From a checkpoint of a small mixture-of-experts model trained on Wikipedia: 61.2M parameters, 4227 steps.
Below are experts of layer 7 (counted from 0) of a mixture-of-experts language model. Rows are named router (the router's row for the expert), up (a neuron's input weights, with its number), down (a neuron's output weights, with its number) and show model dimensions 0-63. Each number is 500 + 50 x the weight over its row's rms, rounded and kept within 0 to 999. Numbers have three digits each.
Before each expert's rows: a language model's description of what the expert responds to. This comes from a sample of Wikipedia text that the model never trained on.

# expert 22
It responds to: Evaluative and size adjectives before nouns or after more, such as low, large, similar, significant, tough, subtle, conspicuous.
router:494553508464446564460402496540508577503445557516551496529418414574490580452492541501451513577460583493520430475524413491465552462485485505529511541453478503471532494417504560437371537511516566
up0:517596475454411517449581510423535531476601582515521488504461583505471496450482461460409465580526471430491538531500525470479506496526600512543518470458476541426587500570426526516448502456488506
down0:536505565525443544485504568539550480490550429599451546435500537534501567421492513464555440494581488502508475469498572546376473535469500470509494541464481551468429427486415514492411430506461458
up1:618501448496611589391491464512442524529440548493448481444503407523528526499562561527436492599497481484529539490472534534561430481546508491477475492418446477549496525418541535472430574576484523
down1:535352608495583422553533596577413479539390524520502492588476459610360513478495500550472486440569547470494553548515609445551484462436494469461463513493483487505533494579461542433518482419496468
up2:526593516393599585449437467459498550462448578498483555438446529502511502450596584518525570461374491546476500467527482498503541587545544445517484530420501524578531487497507567543485448530505561
down2:464395506565481501516513556465463506566436481538554482457506476492397535456493483545375427519546629528588531546483492466607434471431532466466475483450524508523524490536502570446464512527556506
up3:526542470516480515549470549550422468489551600512539525519437494453542582394461461506427562376568473515535427560451426509491465469513503524519437501428521466511520623532524473497473505493492504
down3:490444451521541502506422530513433504456494466492513492572622514492494592557496537499527576494514493562504473478516572461456437578466473528522530470446448499569470433535574468526618519580498527
up4:507569488546537534504548497530451474454498522522456516474563540544507534498503614498525465521538538520513526505521539481531474531466543472507524557503523454478614445595405512571476530408439551
down4:508392594519445501535552529587524522461572503575487404560524526516482528461460426486509464563505422549387490388424575506490452502526498454566517426482443511447482442528497437537451557442523420
up5:418469422489423628474533505438482452565498423501524548441507470447485495473458416462541544543435482545477493466503492540507571463564466424456502494400444512548556472509627521480450525472437484
down5:481513550415562467512551544553481408568436495417512502610482534478556504457535449540523520601420583589490492432591538457531432471524509454487427436398527559446394482499511459496509561651544545
up6:513509490411518494529443486542627490484486554532523412462444511481571501511529401574485428446478499462586475419414477506475579468511478492508560496547497452535553503514440515470601427432440471
down6:547502486392497478466476545539538526519547581514497443467484541454575531453490449513566465377415537546488503520468476548484506541527413427580486412457461463504511527565457454406524569520475508
up7:540522483497507504513475543543539567467544546498455560406492490496526591481472545571383457521393502485496476440512535532487586473549554552453472549491560500547504531409463492555372401506468546
down7:541510457523507448596479434521522536482424449524467526518485578493415590523516534484475540568499536628547449503417446445595453456508461546442459537527625510576558492531487524566462551497499447
up8:499581518511478613486424537482441560429484405440536507510490489599501568471507495600450546577458517520516645458539453501491507465534522452534502521404556534548540597519469456555480562502524520
down8:474409487485484482632548582563530564461459430530527497485583525538473453519520494481426560556510701498540519537494420591462443457572486508554449506477612479622488463544578549448572484409484461
up9:501551496438564524590533532473552611393493571545556469497476434564523488485456505499520519457499539536505436499543555541528486557487561503575517511412561598440549470488478523507503492494453457
down9:380483475606388554555484602415441526553453598483516516495512542484555577519550357455517555524589528454452524593493459563533511594385509525468543579504508481467444444430490477442536421525437521
up10:546476479411538559536493485514463498413497491519548502505474554486360493562435576482430449444438533483536504478503523521520568519486464569477586441472540522532500556457553561637515585396468510
down10:495499521506487434380480497434393429512527471535562509450470462486432506549463469537565502570521421510448528437548524418440439504557526493586444449604526474455472378449511458581541491579577440
up11:451349457429503557550537486436390520428503579483523480409470470471528468470511433483466544470462496523487561486402500462682479494517502422490584517500455493554508500536512482520527450566506579
down11:566584526462528438502599489517513549504538542452494522394538576487555489469504477535606498487521543460560520439568522444560582516448574520478478491507595487541561591496399466470505448510404549
up12:483458455460506527620534488523477556497455563528520509493470493466427547478497466485548594468520511531517538482485410418500496517491550514564494557477486510445495560521583517482546419541424544
down12:470509491501504500493526460537442474527458515482402505563518465517487479500524530525403446511429613477475460511513524508581574563488551514518497512533538561499447572483536476493577500463524597
up13:480509572431530510429519420435561448447469548515490486484531481500460529471542523436496563468541516435497520506494438565485461437453507541569478510462493520484550473512407434511388543499561498
down13:495509544706462533494488504489501631457486528459459451497469467417500549449503522429422515494583630516493481516460518458529494464478587494513516569432586485496518499472505527502473501499526528
up14:486459487506523497494419471482476500490426544529496546373533568508484489452452437458477470521490523463510474541457383483495596549535481467379548482467537496439482536398485471482446517530473555
down14:512512488483556543484537470547433461480483541552603563501474546510435486615557518482475511542448564521437490540572531529545477542485495523516457476517477443419451587552385544612508521476537473
up15:462525452493406610374531529434498469523542494476552512546498526490546515449534495517599587526536476511483529521500536590502406452456503482458443498435476450429531551491502444487540507524419569
down15:516473579524552313564487602551527517471515534494556550574516521495493502401551494539696437390551564614494543490487536534465517559438559475472490499572485490490478462518556491460487479519550489
up16:516472428556458537472494511498543453519506457514523522409548433461504462515500498508468466497459491416506558463500530519477515538413501469491476429569524447529491502390538478539524592550469509
down16:531442547474421450505510499551582578449502553514458567557474555533511421518454500508456524490504530449471486461531528372489551489558532550534504494461507588428433494563537415497499434570588475
up17:516483464494494481526527546408472526544463458487564551516571514481511482550532403474621461529543503496460572427511428484533558592513517476534425533480425426496505559445559510529584470567520535
down17:415532453539487406511500441554498524445515471528452433466501535497478553505537563487558533395466490482403497513515492442502504514529532606487482432490431547582429510500484481572560462491508500
up18:523551504537481405499489502515438528606507511481519428538519412440502442562550562471545521458426475489544509457527547493604472524479470506489397509497451508511455431506429506424528507512513544
down18:566468528499547563423525498460481441457460580484445529524467540601446561539511555496551490486541574475502458553508494459457513496443502461598558581450482481499492546522503550541477504509557467
up19:484427514478403468480500508477560524523465569523403503403516447424405505446552521490474449446494529472569494549505514561476496587610495480498581498483383476579574428607524528468500465558493552
down19:452508452502616455427416496388519498426560506505518503542544517525495453454491523537582462383437548486478594588504488442495559482496501469516526509480430471455379408496561470496432604518646535
up20:491559486448495462486507502501471554462483461505432541498508501538563504450484501525458527532424529501545488461470379637543603522494493537503488442581501520528480577482451507468515529529402440
down20:396537498546461571450435516490502489536463393512543499482537609577503561477516560543485547551482599545495499584570546571543467510454522517482367459593583543506602496469449527453426543508438496
up21:490544508445540403505432552460572552469529564448440617508525471512558470502566573405477435516544500521515561390523462621476494478486431562476499478481558460415500407447439552426508577491438494
down21:508513498430487616380440494492454477459573410477407468456544599506477565487567539442533500482475495480518519580533433538432490454554587517538497580573415550485526505545521505492408549542556472
up22:557449455470429463512522502447530523550524447537473520421421463505653498458570620414513542535421514395600474466490438554531439485519478551489470444542467515518565568501547459553494489590425500
down22:516531448478556470416480443437511458411392512447403532520451409478514494565482559535384575574541604468452528462514469576565465546525470549559470546479565594477452544430393429517468554576513390
up23:492528493496461462547546506464659463592446524513511484533567456535498398547490445444484443556478554472550559519538458556540515593630563561477537459509481503519507544544534541559512542511518535
down23:478497476472509568504422460573531446517489518535531607641573504493505490510427516339526511436550494568464468505548467506459461536468353433495489537461474461453517509571537447461436508470616483
up24:547529429511501438476453583514521533567515474482478539575501513541442567493414549370435428495506533576497548515395492549484377426501451503546484473537532582567561480517519579569463455487506492
down24:464544531477581597447535509512490484561557503572407447455548464474525565451480480564512472557476549436477534514439418560484561458547417556499503561532476429449509500549454519506533582591573531
up25:551394490547460480501465481419530598480468489476433512463507453577570520535579397498496510514524523466485511454439449542505550498476448480482518488552494472509461544442515469476467460486462455
down25:481579571517551419507508529543372461521531487473577555503448553502506491487417520555508525458578623506602502404497559481529439408466439523539576543430451565456468469454462562507469436514428506
up26:463525498542534596457433554533603490548514456546478521483470478452465532568518485472611469526457491620476560462557473487559506520545485439516414516505512493490438539472523582567512481505519363
down26:542538529496549552452544459580467490434451485518512434570510530550464527499540397603538535479580454524489442549577520553485432502484430558532501464587377527573586493456411427473515457393415533
up27:469520512468473442489499482391479551489606466445412498487486576507485569482600580492504519498475517586454501495478555536565502449484591471554497432484504470538558460573477592575528416467442578
down27:474524524593491535429631477488505423467570498499484519481524477483473570485575528504528476481559403524562424541572548550559496446438523477435520507557494574440449484479441429534461525574491420
up28:607552443503543418461417480446469518417473508446522555492518547460475519505460523412463583506512480488524483493554435504532483580514581603530554507481416516503398438522473493527551468503470476
down28:466530548558410528480547490455533522561562487397471548395476538507608571572478542551440493525597517441498540400452534525464456437481460564462493518513577563548517518428467509453388512482437543
up29:589412587489442586476503496508465464555455392499529428478468429472536545540480505417430451499537476446466427458538486520557576459520501514555586506515499510500555544488571527516545516477500412
down29:517509383494596506294440406461552441577507526495559465489424477469529461482407471453525570487423483503499542451520517459501504448456478485552513427494506466513490559497508549517558490569490526
up30:427546488425511443563516552512556543441502475559450477507437485460589519497550482423524470468408499513637534444581531549557644499549459542484475517521421551572645513469425448479518403476516539
down30:561395476574493562505478443485458549443433520505529559491505565473507510518576557478470489492498535487495460496501493504515584558449471457399547543572564566452462525470472444539522482500496455
up31:517505494543443563528560535571425513537563540614549518534482450589453489527453514597473390520427468556507516576484453491542502564592481470384534434488489475557552507526482498432611452570438553
down31:436445440589520496328485420465491544580490481498567522523521430498514527495539482562502568526435468514473479497476490475489469466421468543443529402552521507446474528438466440498678514539478573
up32:548526424519454441518460499534466493551526448457517591500528521494545504629485524494627496531540509512456448512520416458473542557425443488425413449504485445458456535473448444545509523575586534
down32:459492439541585475433531383455437508427551433471456431464572387416454429572506502533574507459514452421435450508518541412513512481595488587537534473589533458493441434407493354506540451521590414

# expert 24
It responds to: Copulas and linking words in biographical sentences, such as was, is, been, became, also, often right after He or a comma.
router:503468410410528455533419600501496564450491498507472566456504521567518393497456511470564522503574488453457465479575513510385603537470509469503455433380523461455519523523456482532510447524602525
up0:509525437475482537508558511403467501483472551510518484589506483483577452532515443422558414502489460449520503447564544532466497504505582532479421481547466520430476489454570516460597487523519522
down0:510505524461541535542568621578491577486516496485476492488518479573405581479547552546527547535497526503517451502520457532496470464541579526522478529487506571474462474525432446576492626514550455
up1:510437430494487414562476530525420519543536618529470440504401576495575443525548540456511521499497541567570462533577537519503538519566413506430451457469427523498494438545568554554492571500524620
down1:407438526433472525473550408511466480502494551439503493465443483558464565533481461508483477590508568517526457540544544623525530528460492532464417527454561553403477376567526530557566470465429514
up2:440535440469461490487509495448556496459536578539506531480513492577432512457613578499511502515542471546613466471345539414374464544499501485479500569464512537446580472479481507492503469490512479
down2:519470536537491533492458465476598392528482549488538534605470541518526530403535482560569512559500508401475433599460565441507515527497534468558543517491474566506540416436489529490466463464540539
up3:495590426381556545546475436466566504531459534494576526471456454438500432510472576501522427464539476490562567480500462502516434567536627545540495502392512565512628535513510425551501512500494436
down3:573493572528508549486463470532491549451505463473554483510622565447572451540507508431422479489534519525497455508593464480457539505521585515544519437444388537515558546496444508548511537599549534
up4:612472457441500514532474449525423505550468476516515568477440525447556441467462522531558454572569571421485445491518510554586542482465452502512497450541480561573550516482490457486508544442523552
down4:475547498424560512411434492528516502538468494505502591414480475376517543526550522531503500519452480503488490609492398610517477558525455429474473534408474430473537449558585431451516585479500483
up5:570493531475508494407526496552514498517493506476428490520461413512377551434466491467452498453459491408515439585493407423499585508473434482522492486589502498487524479542547583509553447479471570
down5:526565541475500456537448535424557528541503420408521449426475511436556505448565603515606553473511576545530456477471565508562520528556541535512577519464433531526546450465436484552449538552446523
up6:488464487482519479532515553502450523335563536571419531501506493502499460547546467532507495579547464462495561550512492466544485519601417520553541557461508536456472558522474567471463529533429522
down6:465531440486479446517571478457566500467481529522536488600543455515450496519433523515484507456502410503485620536585493490422512452544433431516481510485481547532556445578450526563511485494429494
up7:554547490449445534499463542485517454522554530541460430480464496568486489497514514459527519471422409465546396471430429465480474450433463549526500471544577517443423462378457456545419620511501542
down7:478491572475459460424522447519555557433445412506573507554490413492575538486470480442505512469506535567428578498469448569522471504483551564458510481445575495538542407451431475464510464525441541
up8:499416584454492527449441496524503469542523512560539459507470586481375463478512501496516507447508508518542505455435494513502508539629488466501511468488511573442506555526559499452406411447532529
down8:518514391487546698385456381424417445558571577517616504550468568550436498498473538478489545481500510549451460550562456447491581418524516436431486545468501495507553485468480499398461557467409461
up9:430585399484512552533485515490491499451521544461552501639529513530499556564465531389499453573499520544451496471469423398488513515553564506568481533521419392485493463462622477618382435492534450
down9:564512595552442458525514474414505412513415511464511498480433496476468460485456457498440496525558481455508447456476584529537492545496530499513499398648466460506517499494491441584465500406479475
up10:594519477502593614533442489491587517431515536495467511517448501442567448481470511508433565380463458509595497480474480505549558563548503527530556500497517500526572404463484435561412555472521519
down10:519513490574469449500546465519449604472493472520483423463605576440546485470423565554520519538453439531475482453473478493569464504490447549437514549534411495468535552531478528450499563543602526
up11:504501540592543495528421527410481473533499511466525496535502443491457480503534526469528488552593490510453423515443465503472527515464459578520575440427577502488500506534477434603432519563510471
down11:481453511514496525516561477469491549501566489490521397501435511508478506566527420534555535505542508500530471468446505541516451533491576568493526529565511489574453351472438490434492515483518528
up12:611506439453455477455524541475432508449455505498476519433360498521612426521593508458488422502538485434477530501502509590558581516412486554517480467374473429554461514474455419594511533526483568
down12:618488531499598526445506479524509442413532447551428494441514530482505541571556488442510493533421449454459438572543391517431515591529472448511469437520486517498581423534540526511625516558548474
up13:617385471554497439503508517478531500549452563507484479499482538520464559543483543508475515617532523500563589520532538522449416488514557517473433490366503580489548530495506498492522445458452526
down13:338492478360500457485585428495578618428560575426503448468446490458462440438453506414567516540441568543559484464468473569502429547412473471527509580471461531466506563485463513472449487460470488
up14:496514359444534455469536518467562451413542512456424390516391490516422506517454460478418426547497500490531539424524543537543499406452589469549464443485527493485460529428498429470466538477490531
down14:311518476418441481423507512452475476498493492492466503492506539322492475438455624557522461630431521495417532492478582368487527479456540539477548547513408485484458558504492476416481418490515504
up15:482428497568508557489500500498490465472461494513417545373484464523556492450541443459509500541480457503513490498467423502490468415524472528435551501561445464490519470383567521449599431415551508
down15:551516379522516424477510427505433505478490546459441415561451523458438538498544439475473445533459466500481400433493495442599452499564536407578463490488559562419538539496521461476501545565511450
up16:654525607530552511498517537520587486484464538468483489538452533599496480597565432413496430526507440446508499552537523449532491471458545472479496483449500561504521535536542461556460539487495517
down16:453387478491534507497532497555434538524499493423548417542569559597492547518529425441539495541493523485496537456531467513553399536451527529522496550454564534491488562584514529482489481516546404
up17:488520455513512505541392480486452495531620464515445520482414473445463505519498455509531470558521498382432525482548450513493524497580573448522494444513507428546475530436531465468601423536528542
down17:435484527502520455376449524492405398509526540384517514624419525437414451505413572477541525592464472526506507493572521433547454584426504508456451593505430478408558465535577496472477439485558480
up18:497477382416505681462537449519566425460418474540445586519520409460530496497484559512469422600493488550552603548463464549555496502496524485485585466567455405572588552443531503561457424473509555
down18:557497488582547501490516589458534472511436384493437537593399503523555501459612465510595460466604563511499539559499482453478533589532487491514491556439490488467580497516494534567572420531525570
up19:488521519480516528475594550539501457470452443472515367438462477474458517601492543486478513537587446514431466427485460553452469409529504464544470434516426455509461501418445475533444512588552558
down19:427519491474500614366553436498557461588559532534464533566575514517451468414480524494561507523514581559506446562530551527483422493436475474593526481614414492428531441555536484423531568452533467
up20:409407528475589514641373477399456499482486558596439463503516567552443431553534470528551535472508431405447433387490511477541565502470493508570595575444481500502532525438486498467504446498536485
down20:526547513518507430511464441544493516444510512452543576483457466351415491545539462580509618537493511518423465532506432420524447612507426427537466517579492463510510543460439497407563482514436432
up21:531489477437498465518629532512505481473531435495419546405544404470465420553604530453546535465459485483622567528452509478414556495464459484518485373452485420541458552503527435591595490537464467
down21:536478489534568546480519565514544455513456470546497530589497461589522611512501550589400442505503534460528433510501499453547485416529578426522496515541475480476538450491541446473532412514523614
up22:579534487439546508489456576598538502418466586506436407406494437474446465546449568536433456407528486470567446490523440509452494511485441496600567484491486488567499498459505448527548440530528456
down22:492517526506422596558569477519550494572521531492486498466498501481541476459452477536493546547498541422562547550417521514451546433494514542536503530584465470571553550515515467463474411417621538
up23:623514546484483496537447577492509598443479537611589534425435523449461493470448404457471441469561484474567483509534520452513500381469550486594595471459477465447403631459437434487442548495380529
down23:447447451584420573451495395481499448545460435442542556506554581496515516494531448561445455472507430584518540491503492462547481551452547460578491552475511501584496488512468474503422545529577488
up24:528476421463474566474420575409566476600541439493444560521468512531520458467581498487482467450506521576540524493522504527465534580541466573451451506410527560467600457505548470481529527497529416
down24:519435503527470501495630509567471621503490524435440586548537505559479514455468502481571567540494522548510431528470531575443446469503396498546466571425593585541563525516512495584412610517472480
up25:553534487578453555475513467471491468546459418499531514547447578585444598477520516431542406517532413425528519518491477470456500515513424512534454505510503539522530395536477475460479550528470467
down25:510490559440534498539512564479419576529479498486598481532486551517442539452486519527554523512508477468599464574538509479483523423456550528378628577513535477411550486551517477584486499522491480
up26:488523472477527506568510572507441523437441510459537455510540503523585467487505472453486509506481530435519470510482469562526413534458563527473427523509520463512544515500418536585499456460475506
down26:515400499498440454464505538583548468543478586569488526489510510536415486454499500457466447526500473557502546482570510523334477544399467455473474532522485470496572508544398425467520452462527440
up27:558594479542485468527560604434425533513527537445562486533392469511469606518484437472421473452523424445508526592503443467485538407495509412537452418452441414499475612610515343530590550576510502
down27:433584518458475436454456502544495459495458512449547473484503460538530498470446529491539488503535533591415544477462546521449496472497530460428537486394504507475468507481539593554475482434582432
up28:486489639489480559599539507451536512513459471455417473528428472506537457515588499486527457453534518541497464437539469491501599526653394577430496468474487566414506398469591515563543484497524542
down28:493444458525431535513446494491494536536612458536471602520481549485445532576535597360507502525498503572475357553566490467427576499385472621484402548549465546416518443532466532475455516572468527
up29:504468385498505543518402505517442521503436554520559485515492496448544443473455516471518502425372506510543459456496523494512572515482502532504523572543463435522439542446619439524540504336502424
down29:559502623496488414540549603550541485499541496457486504447558544479511476427418433555550527448474437461526504468470515516489528492439510484525471509470511492516438494476501499542380549484499430
up30:617485538508558529551442525490495438475528584432452494515466690544505472525592449487542525446504466454458518573439467529528523483500497577409491553465445499444528507513473467525517485485556430
down30:482417490459320485643622511620475527504413456506571494546475499535499574492485453460552548500517520448487462477420448530509536498510513458495475572476438555469455474522476496482474570454625513
up31:473515450502453517533516487498391490467445461530540583406479423567448482529568414572568505450543466574464482383526558583512507515506458526504562505503452437427498487611414466522483496600444554
down31:489586559414489424574508487562568511610493536471455540539445453421513520358475455479512493517479509493434444537546522573566548536502453420526533467473471452554521474455557407409528535410563478
up32:475479483464481562479537618491558500517531450589543541501540503481542493439537545514476417483483519508513521568497493583441604486599571468503524572388492519499565542561467507463453455508514442
down32:536437419585441545481488508558476547449546440459496431497521550462552493520562492567526492465588505470534520479524544444442539430534556437458486507525530523589477517539453528466515509475528443

# expert 39
It responds to: Taxonomy labels like Genus, Clade, Species, and words such as this, of, age in species descriptions and census statistics.
router:486568462520476481500523483464498519451428496488605501488520498463530485441497487607573477539572500538392441408501528442535512469492535458475512497557465509535446494526578582499485499583533579
up0:531528518544503435659577532539492483538427505577509513564482525490426486478463531536486473471564532499483487500525425537510544446490439546480540422487510406483406538458535445561544500513494609
down0:608499477476545576516543488470559451532469486552519412576462556470465501562499510563422494461587493518503500469432428531500447437482470465588511380439437521506596488582462597499455558465462504
up1:499574614462502538519534563490521521364461549565512458502439504491443573472379530422588494516558481390470511539499503473507475495415513481477477458507544493492496459579482419523521513530523526
down1:495558459524560449436512439523500455486505454463493549472481517501483469484484491477576507487475503526549524505484562485396511381472486367542487496469434529445550512506483521536569468514470506
up2:497572501494483478523488565491470472432512515468588536539471478510438494476462527516500527467447477471489460466425525488595561495523475468616417492454485520466415525478528573441535475520476581
down2:499482475466504583473506434451535475413520501519371552551644578504430523599644462526445474450547424530477479554500484547446498541518484537487576519524575532525530526571511381511436493488502508
up3:479548511537514495519393486520473529518437511519540550419514567543415452425472508409500410532555525458415533431563558520542470544595433496496437530499466477515424533439539508506470470405555485
down3:438548498520527484437449500491589446520498512533415513520516574539483518469513403440507450532459537614421465553430454480600560494499452490482399484502392465418450451499447468495519486464557482
up4:604535499499481489517479492512451555552535525579456620396474532523562494562485520520506473607600537549439568459549520489551445492515466572454514534409433515489589412501519495548545491529481540
down4:521423492460568556484389444555489489496543409573418480497512482561433495482522470384504442567463501540528451471521546558463488466484512531486483432521512514455487496547481518522432404423574470
up5:457498538513566408453486558554502497385498496486503535475525547403432453544518579551473534545488532524484469575420579495519600504530453469500486529500523447491482459462471546569474533560545499
down5:539578454463416485502509500474541552553533415490470540581532468538479625510532486504577460582451596523434513522537427474501448502493463569449455463534490530396519479489481386467488568479558535
up6:500466517459562486482436535647493430470482548506479521504482440444450422536462572520529462455504441559573488493502511616493577541528500513442492518397484516495510389485475553464500412538503538
down6:425494554511369451471645551492480543576547486506523445495569505569445529520457494405536461515458592517495496488474467492511462468425422465475525618488444480462530523537522475585392556417560456
up7:518512595444370509539527541464589477495575442483545530489512481497518591437507528442557534500531469404430515441497537490530527530488540648517475474582500570457452421499509519519472366502575551
down7:477541514559620508417511467585400535423481526519377596501575533529495457496522450451486543532535501495483470609502544530521457451521398504487562575498504509535479410526480549452512495431430483
up8:545457539494602473498573487520537390475455499610513527487540515520492519532485548549473500470459521426491521576575577567533510448467547606574538534529511550475534545590483501455511433529450476
down8:483490486467551463468429470451542551404398543510541493548533446528469485512534469507512546462478573561484472471548503528504481562419497526544473512495487486448447495484516484481564454485477521
up9:434410543429424489626455555472487527426505469595455487402486584524559472513406479470491502412540418478523524390489433569532446452514517507569536488531452452468515514490585513518470497438451501
down9:523506509441530516440478511501489413519430535503566506502480565514448514390484365511557500497516552470532558486446506399378515473566470446590536475521546529508589561522486493485446513554511396
up10:600571512420473587509444541506529539399531395474457593495515487440492477518487543444478429461555565547445549407529579582578503545465478437516499480514526407583531454542488530451461516422577513
down10:463474537555503445516553587541521489473538490519552513527435506458473625453469443503615587473490487462464502489501526447549430551474535466467491536554414455498547464449427487442434576520483578
up11:556553614476559491625542575498551484443566483525502556461430418562429467532452457509534475517478486431556516450532489492491567476442483465578535462579515484459444527460427428565481557476459486
down11:466537443540518542418553419507503465453354488465425516553488435402547481555474504428566520491505536547554506431552430587563511498557547421499543538537495509406576495430518489519539474443498539
up12:516482536509558494496488524497518598478578599446530467526510483583514467532504513480512512550536501557535481539505584465526614487537548486543509584553488413472487652531568535602524437453469544
down12:483588461550483522466423483545479399438489498404459495539475513544450529451548525547447394512478504569507534515557472479465399511528528537548392407521552437465525459528537471455496608501453493
up13:496502557486529469625506503532474475481452445568498494496500458527532497469501432546381539343424469452532513397476427495614553400549571450525498526499563502551536525483476515458517419451421542
down13:473512464463435572412513480557483428539594514408551473565563488521541506462443558526462552470439536406460443514608551555568443529493524526437489565521505622474493544547442529526464547496512498
up14:602490454557472512552545589485418474517428503509506551496512451455530537477522469523524526403606535452512524420543587414562496494519439467465548439527560548557564564344651539545513462516533479
down14:506487522511511456521525578483541466531538484506433473496437596436523504527498441444577496466463564540507383503511537473523553533466472554383450478552462495461536511502544597447491505410561434
up15:630550598428458511594455560513571550486496510477445559476481506450588528460463532507486440550551463604508485389533414500466520503527454626535507430480485568532528429501580516495476426473495582
down15:527421487517558550437479449458406450505516405526562511460588508557429423522505534506462642410488518397561530565520540588449455555510534518502528556477535522504489587480532465490450528603529465
up16:600487442530483435495456536579504562496638535472509464489528558492548434618541522538523523459557533497512477443466556468419506561459449541503537475506505514520490582556545524519435471499514568
down16:501448457456553564556510475547485501564424466578549559433448566453532559510418484377565565469466502526527440406568436521454527481487473380531551563438486573526520519542450451485482616424496474
up17:541516586490512489528388536444473435455471539534518465581485542488513477581557563495447505498560455512528503415442593495540583596523450476489551444464510492485575484505463510433402451473544489
down17:544510547536560468427544480443470487533398483533578579442505462497428495530458411486537424583462471484559424499464473561492397484476463463446506486543503460429491628544401530465407446445397507
up18:496544523523498513528554547501520467468512474551589519493588465463447421520518479494538539548480415389544533542578485475477623428400401528477603555545555478459429580486449570546476503451388518
down18:429533593539534550506487511502490584526471517459504454514437447490397585437465426458559486553443545536540514522521469657590525561505455445593518439577513562421485468431637449541493527437539446
up19:575500427487477552568572464464535587507557497510366535519484518590588526424567557536444427517447496567465517456439530486326530446494463429514518526493558503429584481427552450517439506546420473
down19:483513468494342560510484511427414503570482482436528487461512547457593475464416551491515554451489445518510548418559488430463613528538525501488377529461498502555500451417504481504555545545535481
up20:547436453529525538411495534543579538456598563471342517440478521530597500457485487456491473543521483487568573442490514487555484449495522571551595429452439577509495496529485406475639494518439580
down20:431427465440533535488470510521452471493561514509440538471534532472491465541488562462461456517491490472425474514553508569458507584463500546594414501517570418476575525516546563482584472527533477
up21:490507587468432536501586528457448496390511557526531452527548554487476500510526489552492553528500476422485552489387514476630428491529533497487570579568532567504436619516473509558511524497575479
down21:509594508482484390485550530560534486476480482483530568570593537549549545486580455500501550505480558547416460441563514457466474565473464501507414400524577550506489496510463535422381542550472554
up22:534429474467534443426507508482506446427514468552441540517489539570582565505505567502481498473406483466470410569547544530570570464502546423510439456516605483557462504452468503526506465437485542
down22:496461558466614541421455437508406510512554544495511452479636589557524513491580493564514504539475515388469523475479503456449558477597483622464510545524547495423550537507534501565474530508468499
up23:517496486512491526462532508526494491430498479584455621467444519495476520429406466523493512617407480469504565645619475538552529504515376432479507505534588451563541486487501532619489446655515456
down23:449518503438650461434471528439564459488419553405515471477470505540551534514662540515446516573534499432541539584456537468457476456480555563543496588460469525431617470496574550524540455518436528
up24:460510513448470471518447500517474504521507474480511474546565440473478401539525528498518437593439488445533511460490567494522544645497420439520489489520626433498411529577526559598538514561556519
down24:502509482407518546570533455517567487550469528483600530501496533525547562529516569512493569474542454356561492468530449584481488405440490458462569440505365491453544535640499445600511474480441464
up25:570572398467437546579549586383565500515546381487519516487467552548534460448528472508548457493460498594477445437527495491553556507481480450445504416476574506556522430462533460475667482394448532
down25:528501485527545464423469534554541442592480421509462428528518578500543405478489535479518386509459398463515479552511437600441453488514516492452448527537411491443472475460513544522521529627482466
up26:557496509484428552447477533591509406496490512468457468499478565507528519503410517586536491519368564555536516500508585506508492389571566447494433493481617442465483490450501559435517494469491571
down26:476526437493438472527477554510576480444522507514505516503551472579512491532465542486410530547606467497454491536392491546469542495596435470552601517424531582513486459521485494465564541460458517
up27:481450508533483498469468531368447484554479512440501521514499470504416552531476470484481418475501424565509607495521490489501424454498560551499641542554509507457461444526478430536568466596540496
down27:566503524484486477583491507532512557481450481497424466541528431468478510502536537531549459499446480515491422483554589482538525468496494453413597542463564476546399492382481426475494556587483588
up28:471460536506545509490426541532535496512445415556501448466577530474385521404457444485440462488584483509546405456544470568529428527478462445456572513491472562512419462517515536534494642491500485
down28:390513510446378428622629571522505566642610560458489475445523503434472528523451467502464502454428519464583391482547461461539522603525506550538540564547570503479526494448531449459484516534603482
up29:546474409503480531499508477454436494481600517463472467425513449535583509479416455398557489526536472517423458476505375496448510621427560530513467407469472514642494515503623534498521461423522529
down29:562458538557605508538423442553451493533510446487500461439530539573523486457468516571442531460462563554510549574618574477464465471552459519468467638478645522545507471491567449495494456520512452
up30:553509466537510518495496518511491498553456505557495517417462552559440428497480572469544569564492516500473515477391510510395480633534553425459432525405561518487491593503567544383474522570497445
down30:554631489551574467448535489520496477470510501377578465404439444507458465561481489434524442531490459463489412532513536522542538471476571474586505535489527433541422573398431415439546494564527507
up31:551442570460572437536535526600510435534477486463542509438525522444453519448531529472488478461526540537499409416528433553544573496463499410507512445459544548495483434522526445517441542495516547
down31:552580477566475499486539407520436552504507509554477504457472417453472525529492526504449504497539457472603381487558545495493543440515556465492475459448474451538519495465445474398480569465573582
up32:435550479513435571532458586541515527490517495510464504479386541506553473512519455430569435536511417549466533367515480524452515566520461488518495445572468444583488435394462561499573475507521492
down32:554467566493588516453483523470476452609528502559485448563493472518564489449500450519513470470486561386580537631518508563461410520524578507572585497552526541505512602446550540504526548484441414